config = dict(
    d_model=256,
    n_experts=24,
    experts_per_token=2,
    d_shared_expert=0,
    moe_layers=[0, 1, 2, 3, 4, 5, 6, 7, 8, 9, 10],
    router_score='softmax',
    balance_loss=0.0121,
    router_z_loss=0.001,
    lr_router=0.003,
    vocab_size=13954,
    norm='rmsnorm',
    batch_tokens=[65536, 131072, 196608],
    seq_len=256,
    train_tokens=733200000,
    steps=6400,
)
Below are experts of layer 8 (counted from 0) of a mixture-of-experts language model. Rows are named router (the router's row for the expert), gate (a neuron's input weights, with its number), up (a neuron's input weights, with its number), down (a neuron's output weights, with its number) and show model dimensions 0-255. Each number is 128 + 32 x the weight over its row's rms, rounded and kept within 0 to 255.
Before each expert's rows: a language model's description of what the expert responds to; "gets" lists some tokens that make up at least twice as much of what it gets as of all text. This comes from a sample of Wikipedia text that the model never trained on. Tokens count by the router's weight.

# expert 19
Description: Pipes, dashes and first cells of table rows like years, plus infobox labels such as Born:, Website:, Preceded by, Genus:.
gets: "|", " |", "-", " ", "=", ":"
router [144 137  92 145 164 153 246 150 113  90 130 100 144 170 136 146 132 145  60 127 149 152 125 171 124 147 127 122 168  90 101  94 142 202  90 147 111 170  95 148 109 119 159  88 105 149 109 113  84 167 136 170 168 128 139 129 110 177  86 157 144 129 116 106 178  91 112 155 138 105 104 100 128 143 148 113 123 134 118 148 114  99 139 145  83 176 141 186  96  79 120 106 130 102  85 103 108  96  91 144 123 154 147 210  56 112 106 133 152 142 119 144 134 131 145 163 150 103  85  77 128  87 122 178 200  78 115  95 224 103 109 161 141 143 153 131 109 171 148 163  77 139 146 133 162 182 177 127 136 160 127 102 133 101 121  24 131 181 135 198 176 143 158 129  93 136  91 123 131 148 103 139 139 194 135 170  72 125 139 101  99  98 165 137 104 168 121 133 171  82 180 108 150 125 132 189 111 135 155 138 185 166 111  92 145 121  97 159 101 155  95 147 126 126 139 121  83 153 156  67  78  76  94  96  99 153  90 120 172 152 150  99 128 117  91 139  96  97 105 136 129 131 171 156 140  86 156 107  98  99 121 149 171 187 116 108]
gate5 [100 155 104 152 153 151 137 137  62 123 128 124 143 152 185 202 109 141 106 146 101 136 127 127 165 159 140 112 169 106 119  91 147  71 159 120 127 121 108 139  72 124  96  95  87 144 143 139 113 176 163  90  94 109 117  92 103 123 100 129 125 164  95 126 130 153 189 130 158  97 128 129 153 137 139  76 192 184  96 120 192 145 167 175 101 135 139 134  70  91  59 172  90 133  94 151  90 165 107  91 156  92 141 142 121 119 110 176 170 155 134 100 141 106 137 132 135 164  29  93 140 208 152 105 145 170 132 151 104 162 196 113 117 136 121 137  71 144 156  86 148 121 153 137 130  98 124 135 157 184 119 120  82  90  75  96  87  99 162 152  62 160  98 139 112 125 118 140 122 138  75 130 170 195  48 175 148 129 198 115 130 172 162 130 156  59 105 124 190 104 129 122 120 102 111 150 188 165 136 125 114 122 116 124 125 122  92 151 124 109  91 163  98 105 156 103 115  61 187 101  88 124 116  92 118 167  94  94  64 142 131 142  67 126 145 117  86  95 119 151 144  59  87 132  90 121  93 174  79 155 122 129 111 153 120 118]
up5 [159 126 123 151 119 109  85 117 128 124  66 201 134 132 146 137 113 110 165 141 141 142 181 176 142 127  89 107 103 110 100  80 120  84 100 118  94 137 154 165 181 121  90 123 152 105 169 151 155 142  94 144 149 144 136 135 166 162 108 147 133 157 156 121 106 114 150 134 146  70 160 127 139 107 172 173 123 100 134 131  97 142 158 118 158 102  71 191 138 142 179 141 132 114  88 140 161 141 158 134 126 142 104 130  75 138 168 183 165  80 115 134 109  89 129 137 114  98 178  89  43 179  68 190 153 202 123  51 106 137 118  87  98 111 118 116 189 142 121 132 157 124 175 136 112 125  81 100 195  87 129  99  83  98 132 125 172 154  95  95 158 125 135 116 113 184 184 111  46 125 112 127 143 112 172 127 110 100 107 112  91 117 129 144  68 235 100 122 131 152 162 195 100 121 109 120  96 164 131 102 106 122 168 133 134  72 184 107  78  86 135 100 166 164 133 115 102 113 107 128 137 118 157 167 100 118 136 101 125  85 130 162 180 198 146 174 111 163 178 158  97 167 108 107 142  60 106 121 168  86  85 115  80 109 146  95]
down5 [105 102 202 170 138  89 117 121  96 179 153 164 125 123 104 122 146 170  62  95  55  78 186  64  78 114 149 132 119 179 134 113 155 157 172 140 133 118 158 163  80 121 115  90 112 100 108 145 142 105 121  88 100 143 105 111 164  82 101 161 119 138 140 143 111 137 116 153 141 113 143 125 134 122  85 104 138 134 131 126 121 135 111 147 123 145 136 146 153 106 107  71 117 132 140 129 146 142 137 112  65 150 180 156  24 160 101 109 154 127 149  92 113  95 195  97 182 155 126 131 101 138 162 117 137 150 132 155 134 143 148 147 162 185 178 136 132 188 130 133 133 196 130 161 114 117 148 154 182 169 115  83  96  66 139  43 152 151  92  93 101 103  98  85 135 146 151  99 189 128 151 118  15 107 107 163  72 117 115 161 177 112 135  87 154 192  77  71  90 176  91 139 115 118 131 117 142 149 110 164 106 156 129 124  77 149 138 115  63 124 129 197 141  77  53 142 112 116 121 143 138  89 130 110 166 138 149 174 120 114 104 157  91 114 203 134 112  97 174 147 141  77 152 127 103  86 134 139  94 150 120 139 126 112 110 182]

# expert 8
Description: Auxiliary and main verbs, adverbs and subject pronouns in narrative sentences, such as was, has, would, be, also, he.
gets: " was", " to", " is", " he", " were", " be"
router [145 153 191 160 115  63 197  79 106  83 104 107 159 152 204 142 146 152 157 121 154 163 100 154 143 149 137  88  87  86 174 105 130 186 144 168 118 141  74 164 132 110 146 122  98 188  81  71  80 103 152 160  96  66 154  94 128 180 104  91 138 142  98 113 138 131 107 119 129 117 120 108 113  76 157 107 106  94 113 162 124 131  87 207 134 158 137 169  78 108 144 128 139 126 119  87 125 141  98 182 119 156 124 154  98 139  95 145 184 170  90 127 162 137 108 144 144 107  57 105 106 135 131 131 152 103 121  85 126 116  83 156 126 152 149 139  82 190 168 148  89 166 168 130 165 143  97 100 209 143 109 129 147  91  98  59 168 190 132 138 156 190  97 111 163 117 112 130  91  97  65 100 156 178 107 152 115  96 118 150  98  95 163 109  85 132 141 110 121 107 136  92 164 160 136 110 110 134 105  88 184 153 155 111 177 126 158 141 123 143  80 177 141 128 135 170  99 149 159  90  78  83  97  98 130 145  80 158 201 161 123 105 178 127 109 141 109  88 140 176 105 104 138 158 162 126 158 130 179 101 153 159 152 172 166  85]
gate6 [134 107 194 139 110  48 113 172 144 175 125 122  73 161 198 141 172  92 149  99 159  95 109  83  95  41 165 117 106 170 156 104  29 159  72 166 170 125  91 140 107 102 143 117 174 124 163 109 127 140 106 148  84 113 129 168 151 137 141 126  89 119 139 121 140 146 164 137 143 141 128  94 164  87 121  92 139 165 122 126  88 170 104 110 181 148 152 176 130 142 121 123 128 147  88  88  99 139 134 142  88  99 110  97 121 183 146 100 103 164  90 137 100 107 178 163  84  85  93 115 160 196 113 223 118 129 108 155 103 129  93 151 120 141 158  86 116 108 155 139  89 112 153  94 195 176 160 130 114 143 128 157 131 120 160 145 139 146 122 139 174 150 110 180 151  92 150 117  94 140 151 105 150 138 102 106 190 114  44  99 141 124 146 123 182 147 159 141 131 130 227 102  93 109  88  96 130 107 132 125 170 146  82  87 199  94 160 153 129 182  74 119  88 154  82 130 145 150 144 122  56  79  98 100 128 141 139 100 165 125 145  92  89 125 119  96  95 113  87 173 148 180 111 137 111 136 150 116 119 135 138 102 103 146 172 100]
up6 [131 124 127 138 132  86 109 139  99 120  98  91 104 163 170 125  74  99 165 134 160 113  97 113 167  64 122 116 112 178 151  63  73 112 170 183 126  89  71  69 124 100 140 153 109 125  88 102 129 128 158 178 155  64 164 119 126 101 188 195 123 138 162 111 134 111 110 119 116 101 146 114 128 121  98 170 114 117 124 133 114 130 114 149 149 160 202 156 132 150 133 137 126 139 174 111 115  96 134 128 112  96 104 134  84 148 148 148 149 135 148 120  82 126  77 130  85 101 100 101 114 138 127 134 119 194  66 106 102 123 125 113 124  97 109 102 140 103 131 110 161 143 124 148 161 103 141 128 107 188 152 117 129 152 112  82 157 190 137  69 176 193 186 135 139 167 131 186 135 168 141 182 122 164 178 176 168 152 145 102 143  96 125 139 111 135 126 146 142 155 181  99 133 174 158 121 163 107 143  69 150  83 201  96 160 153 160  68 181 204 150 138 188 111  71 138 129 113 202  79 152  99 145 104 135  99  96 153 212 174 135  69 154  91 106 140  53 131 155 139 143 128  72 107  93 147 124 145 106  88 126 106 155 162 155  58]
down6 [ 96 130 104  75 145 110 123 217  91 125 101 128 125 109 126  90 131 181 104 124  94 188 142 204 120 139 145 141 137 168 100 162 135  91 103 102 118 185  85  90 142 123 126 113 186 101 165  92 156 131 104 115 172 163 131 143 162  95 156 128 130 148  70 115 129 129 158  78 122 168 109 156  81 100 132 137 133 151 145 180 175 110 123 141 126 134  61 134 143 129 126 134 169 192 130 142  95  98 196 109 111 101 189 124 143 127 106 165 132 147 138 128 174 138 118 108 138 154 130 136 111 158  97 136 151  62 167 157 128 125 139 102 125 144 188 134 126 138 177 100 115  91 154 154 180 121  96 121  59 115 143 209 156  66 126 235 106  95 162 155  96  79  87 137 141 100  79 152 139 137 107  33 120 121 151 139 103 149 123  65 138 117 179 140 120 125  62 168 150 134  76 140 125 113 157 174 124 130  47 151  98 161 104 164  99 168  89 158 175  96  97 118 143 105 149 104 122 148 147  95 140 159 162 199 118 100 139 147  91 104 217 182 138 117 122 153 159 120 157  97 101 111 146  82 126 126 142 142 133 130 103  98 129 119 172 176]

# expert 2
Description: Coordinating words and list separators between items, such as and, or, &, semicolons, plus pipe cell dividers in tables.
gets: " and", " |", ";", "\n", ",", " or"
router [165 152 131 146 151 124 156 121 124 102 128 121 170 177 133 131 127 171 140 112 156 158  92 141 105 156 208  92  99 100  96 111  94 169  81 170 103 131  99 125  99 118 189  94 115 190 108 108  91  94 178 162 118 102 179  92 162 152 139 118 138 126  95 111 124 102 155 189 106  83  95 122 103 122 190  97  64 111 120 141 160 107  81 178 125 116 164 112  91  84 174  98  90  55  82 116 161 126 141 191 100 137 140 174  56 160 105 148 135 138 127 181 176 119 117 150 159 122  98 116 119 114 157 126 155 134  75 112 160 103 126 148 123 140 124 171  95 191 210 110 118 117 196  92 123 170 158 111 115 156  65  76 176  85 112  64 151 187 123 145 166 179 149  95 157 149 102 129 120 137  97 110 117 172 124 139 101 142 124 132 127  89 197 104 134 129 177 192 163 105 128  74 164 117 150 125  68  80 114  88 139 189 210 112 130 136 124 138 130  99  96 178 109 114 149 136 115 155 164  98 122 120  80  92 130 137 115 158 160 134  90  79 148 116 124 131  85  86 120 112 100 102 155 175 140 125 134 131 148  87  86 183 144 113 159 112]
gate6 [138 116 181 123 143 129 180 151 131 132  92 192 159 168 149  88 112 118  83 157 110 110  97 159  98  98 109  76 129 147 147 122 116 130 113 151 102 172 121 156  91 180 116 173 119  79 100 115 127 181 118 148 196 150 122 159  87 108 165 145 121 111 125 118 148  94  83  61 111 151 129 104  83  91 133 123 180 106 123 131 105  79 160  91 123 153  82 115 121 120 123  62  66  93 109  76 220 167 133  99 166 131 166 164 161 128 126  60 169 138 171 100  89  84 123 134 179 108 134 111 162 157 158 111 113 136 115 120 146 125 165 142 114  72 135 158  95 131  72 122 131 117 101 162 184 128 162 106 146 100 155 115  94 107 132 153 196 140 189 125 126  90 107 101  92 124 118 112 128  79 199 155  96 122 172  73 107 212  88  83 143  94 135 123  85 136 190 137 135 128 130  77 169  98 155 175 163 149 137 115 138 147 124 141 156 117 137 118  90 102  94 154  57 181 136 107 122 138 172 120 147 137  91 163 114 126 126  98 167  93  87 132 138 166  86 164 136 151  66 111 169 126 131 107 170 153 180 184 143 199 130 116  68  88  93 154]
up6 [137 168 128 139 122 112 146 115  81 122 131  95 148  98  47 125 175 121 139 146 136 129 147  44 104 171  80 177 128  94 148  98  91  65 119 152 167 146 106 145 125 127 150 110  81 102 122 113 129 125 145 175 120  55  67 116 126 126 146  76  81 146  47  70 108 111 153 171 111 169  83 112 132 140  95  85 135 136  66 189 110 171 128 103 108 116 149 134  44 123  60 152 176 122 115 108 180 139 112 118 176 133 165 109  95 159  75 126 109 115 162 143 157  93 147 102 106 107 180 145  89 133 184 143  92 172  95 130 117 108  90 127 105 139 113 162 149 168 140 121 104  97  98 199  94 149 107 114 137 189 157 102  63 194 130 113  77 211 143 168 110 104  95  97 159 118 123 134 107  74 146 186 106 151 143 151 120 109 124 125 119 134 119 157 122 107 110 164  90 124 109  82 107 163 121 145  48 124  94 145 140  79 133  89 132 139  71 160 122 170 169 114 173 124 147 100 130 114 100 138 109  94 138 113  93 123  69 172  99  89 146 101  99 137 123 141 108 129 112 130 105  80 148 149 109  80 114  88  86  97 152 141 168 187 108  79]
down6 [185 131 136  95 142  62 114 168  72 163 150 125 167 125 195  62 113 121 120 149 147  79 125 163 107 119 109 161 125 131 127 162 101 170 179 179 170 141 122  79  67 215 101 115  77 110 145 110 103 135 107 139 132 157  87 140 127 131 151  79 162 187 116 137  93  99 197 178 119 133 116 169 117  88 160 142 110 119 128 187 145  78  87 170 184 176  91 101  82 162 155  78  82  83 136 107 131 164 130  83  67 173 152 173 131 168 153 151 133 172 109 129 141 105 163 121  89 131  95  94 156 178  93 120 117 180  98 171  87 119 127 142  73 127 113 136 152 135 128  44 139 130  75 132 163 107 141 106 159 118 126 184  95 143 111 105 137 142 104 147 132 122 167 121  99 146  87 147 158  71 111 154  53 101 139 127 116 149 120 131 153 137 108 119 171 119 169 142 157 148 127 123  93 167  92 133  82 133 133 105 160  98 187 149 122  89 122 117 126 100 174 136 128 117  64 176 168 122 164  52  68 125 144 121 158 154 105 142 137 136 202 123 161 131 122 134 108 179  64 138 120  70 139 135 133 127 162 136 141 157 172 145 128 153 124  79]

# expert 20
Description: Pipes, numbers and percentages inside data tables, plus section or taxonomy labels like Kingdom:, Votes, ==See.
gets: " |", " 0", " ", "|", " 1", " 2"
router [151 138 134 152 136 105 135 121 118  98 166  91 199 127 100 159 193 145  55 145 105 190 127 164 125 147 172 149  96 123  89 124 181 203 109 143  89 154 115 157 123 103 197 120  84 146 129  86 110 167 132 138 140 107 131 148 149 100 117 124 148 165 119 154 118 137  99 166 105  89  59 112 116 122 119 107  92 125 159 141 151 150  87 182 122 110 144 151 107  85 136 128 142  60 113  92 106 121 123 135 140 153 161 153  69  85 121 166 134 142 134 144 161 109 159 121 179 130  92 106 145 122 133 155 131 139 126  66 174 100 114 183 127 160 111 122 103 180 156 175 108 114 131 116 150 119 144 149 138 151 118 112 113  83 130  27 144 124  67 221 150 145 113  56 101 105 148 169 103 103 118  52 143 176  95 154  83 112 101 140  84 132 164 139 105 166 106 142 162 113  94 131 157  91 162 146  76 127 134  96 172 149 152 100 128 127  95 134  73 133 123 163 186 120 135  90  57 136 149  94 150 117  83  79  83  60  86 129 156 181 129 115 133 130 126 143 131  59 144 196  96  80 181 153 160 117 138  85 162 110  85 132 180 145 165  78]
gate10 [201 110 146 154 129 135 126  93  79 152 130 151 168 206 140 193 157 124 131 133 114 200  94 168 136 151 115  66 128 111  66 161 152 145 163 141 100  95 105 137 101 135 169 151 157  82 142 127 116  99 146  80 138 116  73 132 176  96 139 101 115 189  76 118  86 123 115  94 105 184 179 126 157 120 143  96 124 148 110 205  66 134 182 125 154 124 159 109  90 103 126 122 116 120 119 132 154 144 110  90 129 101 155 108 132 113 214 106  93 166 198  95 192 170 144  92  70 141 159 161 112 160 118  89 105 123  94  91 115  79 112 130 148 110 123 105 158 187 117 102 143 146 147 195 133 102 146 141 199 113  64 133 128 149 151 130 127 134 124 133 142 121 124 110 136  85 114 154 156 141 149 158 186 147 103 123 114 152 156  95  73  88 108 120 149 107 149 136 128 136 146  21 175 177 118 112 130 115 143 182 155 197 124 130  58 108  83 162  50 171  71 125 156 145 116  90  97 121 109 103 117 190 148 112 102  90  73 106 146  97 134 112 173 145  86 140 131  98 115 141 103 144 178 129 153  95 132 126 115 139 153  91  99 120 109 147]
up10 [155 105 164 127 113  89 140 177 192 140 152 120 178 133 125 155 138 156 174 125 153  96 129 188 147 116 142 116 150 120 116 100 132  96 159 132 210 157 111  95  78 150  82 100 164 121 138 166  96  79 191 113 134 125 198 136 116  24 107 157 115 103 148 151  61 162 113 137 158  75 146  58 157 129 150  74 182  89 120 179 169 111 148 161 144 111 129  80 148 165 165  91 111 134 112 138 117 138  57 141 133  93  96 102  63 126 126 150 130 119 152 159  98  84 170 132 141 136 111  62 105 174  98 143 174 119 179 116 108 189 164 135 129 139 115 101  93 164  97 148 124  97 171 127 106 147 191 146 121  86 168  99 125 135 150 140 110 129 106 129 121 126  62  78 127  59 131 134 109 110 136 178 141 177 181  73  71  85 120 122 137 127  98  94 145 118 144 169 149 116 141 112 208 125 162 147 126 104 124 100  78 174 105 142 133 138  84  88 122 153 132  99  91  92 133 108 112 182 150 109 120 134  83 152 114 116 139 128 155 162 108  79 100  88 102  38 138  91 106 156 158  93 108  79 157  95  72 136 120 133 148 121 146 111 162 123]
down10 [175 111 168 120 139 105  96 122 167 122 110 144 106  87 124 101 180 179  86  58 116 133  96 134  96 132  99 105 152 174 151 116 112 143  82 123 129 146 157 152 125 147 131 121 113 124 100 150 126 131 178 167 143 102  97 151 111 144 123 147 150 121 114 155 153 108 146 153 109 110 172  78 152 110  81  73  98 158  85 140  60 142 151 128 108  65  59 120 186 154 176  50 107  74 145 132  97 175 139 119  89 144 108 129 107 104  98 174 102 100 112 116  90 179 156 101 105 166 141 109 125 134 111  64 168  90 135  99 152 146 137 203 132 104 153 123  97 118 128 104 112 135 156 126 143 150 141 152  71 115 171 121 128 101 102 169  87 120 138  64 115 146 161 119  63 102 128 124  88 133 150 176 123  93 133 114  64  60 183 124 141  70 145 143 165 133 155 138 131 165 127 117 111  71  78 176  68  94 124  83  93 102 210 133 186 121  99 112 114 131 121 128 105 134 110 119 132 157  89 102  81 127 149 127 120 121 154  51 123 152  47 150 124 138 158 183 127  75 178 158 212 171 104 131 158 110 169 102 192 114  70 122  91 115 131 159]

# expert 21
Description: Opening parentheses and year pieces after names in lists, like "(born 1935)", "(19", "(aged", plus closing brackets and slashes.
gets: " |", " (", " /", " –", " =", ")"
router [142 137 142 130 149  41 167 119 113 101 130 103 151 126 173 121 194 139 115 168 139 216  92 106 119 208 186 126  90  91 121 150  96 172 108 121  61 136  97 183 119 102 184  82 140 169 110  91  78 135 143 182 120  95 133 113 104 140 123 130 111 155 146 123 168  96 123 139 101  88 110 139 115  89 102 125  88  99 104 138 124 121 108 139 115 130 157 151 139 119 111 121  94 110 115 112 134 147 109 164 131 145 122 132  65  99 133 102 136 124 113 142 172 141 117 154 157 143  91 107 123 163 121 110 139  92  99 104 157 101 142 169 167 197 126 160 112 145 142 136 131 133 148 122 115 170 170  71 133 181 130 114 161  89 127  42 154 180  85 196 130 148 138 144 145 133  74 177  81 134 100 115 135 163 115 156 135  98 130 136 133 102 220 142  94 105 157 141 198  80 148 121 131 140 140 193 102 131 113  85 152 136 193  79 138 136  67 177 103 140 144 122  91 170 110 128 128 158 155  69  89 120  29  71  60 151 140 136 188 139 106  82 107  73  92 163 123 134 123 155  79 135 174 145 165  89 160 102 155 126 153 157 152 158 173 106]
gate6 [ 90 149 100 173 116  75 104 168 116 132  70 128 128  99 178 144  75 108  60 133 126  91 115 127 152 152 153 142  93 108 109 109 137 112 118 153 133  91  87 171 111 127 135 102 130 187  92 126 131 156 207 153  89  95 133 153 161 131 130 185 147 120 145 140 118 176 155 114 157 129 149 139  50  91 152 153 107  91 103 113  71 134 129 114 160  81 196  52 133  77  81 151 147 163 114 153 145 121 162 195 115 109 161 154 129 133 184 106 147 152 135 127 126 202  82 134  67 108  56  74 173 140 174 131 162 154 152 153 107 123  65 140 149 101 113 106 182 177 104 158 140  85 155 144 142 117 138 103 175 122 137 160 111  92 104  93 131 185 147 132 146 131 135 149 121 117  80 189 127  90  96 139 172 173  92 188 135 129 176 149  84 186 138 117 185 134  87 124  89  86 119 163 121 118 129 140 152 123  91 133 172 101 163 155  90  85 137 124 172  96 132  75 142  90 125 166  76 100 102 130 106 154 108 105  73 160 117 107  87 127 105 141 115 108  92 128  87 131 157 124 159 112 125 199 113 136 170  39 130 140 102 139 137 170 183 119]
up6 [134 142  91 161 149 123 109 145 115 134  96 103 105 147 130 151 133  90 151  84 158 160 114 126  70 127 173  79  80  81  79 118  93  75 157 183 149 164  80  61 111 187 214  75 174 161 121 146 152 147 177 157 114 116 140 115 130 128 131 124 186 139 181 115 123 135 138 147 112 129 101 106 167 133 113 188 114 136 136 149 116  48  96  94 113  84 199 157 148 121 164 190 129 170 121 125 146 145 123 127 119 131 168 117 143  99 174 170 160  84 189  85 168 175 141 137 128 179 150 134 122 125 116 104 229 111 126 165  96 164 113 122 134 122 152  95 198 135 120  89 123  97 138  90  72  73 194 135 198  80 139 133 106 170 141 139 194 121 180 146 106 145 122 116 154 111 174 134  87 140 113 141 146 172 114 169 186  91 168 139 147 129 141 146 103 109 146 103 139 166 141 113 203 176 157 126 131  87 143 111 118 126 177 146 132 111 126  98  65 168 149  93 153 118 149 128 145 129 135 128 106 124  89 139 119 131 127  81  86 145 143 149 119  58  74 106 105 136 181  62 133 128 152 169 148 155 149 157 133 125 115 131  95 131 108 193]
down6 [105 113 127 151 131 144 113 132  90 125 140 148 162 125 112 127 153 135 114 120 137 116 141 192 134 113 127 109 147 152 120 121 127 127 124 105 117 125 107 171  93 114 158  52 132  79  89 165 129 173 121 215 152 114 130  87 120 121 145  93 111 124  99 147  97  90 100 150  81 134  82 143 102 152 161 103 116 166  91 158 106  80 101  68 140  36 186 141  78 124  95 138 203 122  73 148 142 134 131 115 105 135 144 125 191 157 163 126 128 103 119  55 173  82 112 125  86 160 131 156 160 170 100 130 121  83 150 151 120 183 104 127  80 160 122  51 143  96 147 122 138 185 131 130  88 106 172 164 189  63 117 165 130 138 112 249 126 164 134 145 115 163 107 149 105 129 178 165 148 159 149  88  75 121 158 216 136 132 101 129 174 143 126 115 176  98 129 113 104 146 128 185 121 135 122 184 131 141 115 158 135  64 146 223 101 137 107 147 137 150 161 157 168 102 171  98 165 108  75 180 113 117 153 179 122 119 110 127  92 111 163 137 184 135 122 118 124 150 116  94 119  99 202 114 148 140 132 108 119 148 116 139 119  62 173 138]

# expert 1
Description: Prepositions linking a noun or verb to a following phrase, mostly of, in, for, on, by, with, as in "center of", "published by".
gets: " of", " in", " for", " on", " by", " with"
router [132 137 112 165 159  59 145  48 134 126 128  98 170 166 173 176 141 142 114 164 154 147  73 149 125 179 167  71  56 103  92 121 142 208  89 166 115 171  81 156 142  89 124 106 117  95  81 125 112 140 166 147 117 147 139  68 166 165 137 130 148 159  75 110 168 134 143 145  74  95 124  70  96  84 153 130 111 116  84 176 154 120  80 156 119 146 112 169 130 101 181  96  90  64 110  97 145 166 105 113 152 153 147 146 100 112 117  89 131 124  90 150 151 146  82 159 134  91  91  89 101 116 145 133 145 118  82 103 129 129 109 115 158 158 153 147 125 175 129 121  96 112 109 113  99 165 157  97 107 162 109 105 166 125 125  62 161 131 152 153 174 195 123 143 160  67 116 147  87 136 137 103 149 167 105 182  91 105 130 184  94 144 151 155 122 136 121  46 189  86 173 120 110  91 158 112  99  93 119  91 159 179 124  95 172 123 111 139 130 157  56 157 191 111 154 143 149 174 197 101  82 115  83 111 136 132 141 158 167 135 152 104 151  91 112 121 132  97 139 155 107  80 169 198 110 113  94 135 151 131 109 144 178 164 153  95]
gate1 [ 67 148  80  72 143 169 147 131 129 129 133  84 164 129 165 149 164 139 105  67 173 194 128 138 148 123  90 181 138 162 108  93 158 129 133 155 139 150 157 179 179 143 130 116 134 143 158 191  71 115  79 112 191 110 138 134  94 115 119  65 108 102 122 176 134 223 126 160 105  93 149 192  97  89 179 142 139 125 136 166 151 142 155 102 126 129 136  44 145 112 131 136 137 118 169 111 112  95 158 140 123 165 186 106 149  81 141  91  73 105  77 149 163 110  98 106 153 162 105 159 132 142 164 175 201  68 123 161 118 132 121 113 128 105 157 137 109 142 108 159 158 143 167 126 121 119 122  82 120  78 125 171 159 180 135  97 145 126 112  81 128  88 108  89 138 120 146 210 147 107 152 132  89 128  78 131 147 157 143  98 163 101  92 113 167 133  95 141  72 126 141 173 150 174 132  93  63 155 107 146 203 159 159 120 112 149  76 186  45 185  91 161 157  80 168 118 110  82 130  92 181 141 121 120 145 161 131 129 156 144 103 126 134 112 124 128 137 157 157 129 146  75 132 156 184 102 185 124 135 135 135 132  78 112 145 105]
up1 [127 133 101 139 101 107 131 152 130 127 121  97 142 106 153 126 125 119 142 122 150 107 129 110 174 132  86  75 146 118 104 111  92 101  86 147 130 128 163 125 159 172 118 123 157 110 138 172 105  96 136  90 161 167  89  76  89 127 126 110 109 143 119 105 138 127 108 150 121 151 144 130 138 139 144  93 126 134 140 108 140 143 109 120 106 117 129 154 118 139  83 190 162  71  97  54 151 153 165 102 110 131 151 224 152 166 162  75 206  86 107 126 114 190  56 107 126 126 161 115 233 108 138 159 124 110 100  98  87  89  84 147 133 153 156 103 123  93 146 114 158 104 182 131  94 116  52 135  64  95 132 118 175 118  64 150  89 114 117 120  99 141 138 147  77  23 149 136  99 113 131 119 106 169 102 114 201 188  93 121 170 106 103 128 137 138  52  80 106 134 131 152 116 166 102 102 112 144 142 179 135  81 117 186 109  97 115  98 106 174 151 129 113  70 195 138 159  51 117 126  95  69 128 113 127 118 176 117 101 110 111 179 126 177 104 127 180 119 139 133 130 126  77 107 100 149 135 139  47 183 104  88  86 130  99 159]
down1 [129 113 130 107  54 142  91 162 138 142 175 137 175  90 152 136 122  98 125 105 128 138 104  81 115 113 124 155 158 206  77 158 121  90  96 156 110 153 139  92  88 128 148  94 193 167 156 123 162 154 109 104  73  93 138 152 134 168  87 168  86 111 129 178 157 150 106 154  61 115 160 109 139 122 177 114  95 117 118 101 140 163 118  96 136 138 130  85 105 209  71 143 105 129 114  89 111  89 170 107 142  92  99  85 121 152 135 170 149  58 130 175  73 137 112 129 123 124 128 106  99 186 151  90 108 133 107 148 102 160  80 147 113 165 164 147 172  85 139 149 160 120 126 152 126 124 109 165 144 104 155  85  96 161  90  90  98 152 128  96 167 109 132  48 146 157 165 110 148 170 167 121  91 145 146 166 121 106 142 129 156 129 114 149 149 135 146 117  83 118 187 161 152 170  92 117 137 157  63 214 150  89 188 150  71 136 160  90 144 208  94 156 112 118 146 118  88  76  40 157 108  95 141 138 109 177  72  67 117 136 164 158 134 123 134 101  84 175 103 158 167 173  94 135 155 153 118  98 137 129 140 100 150 108 176 168]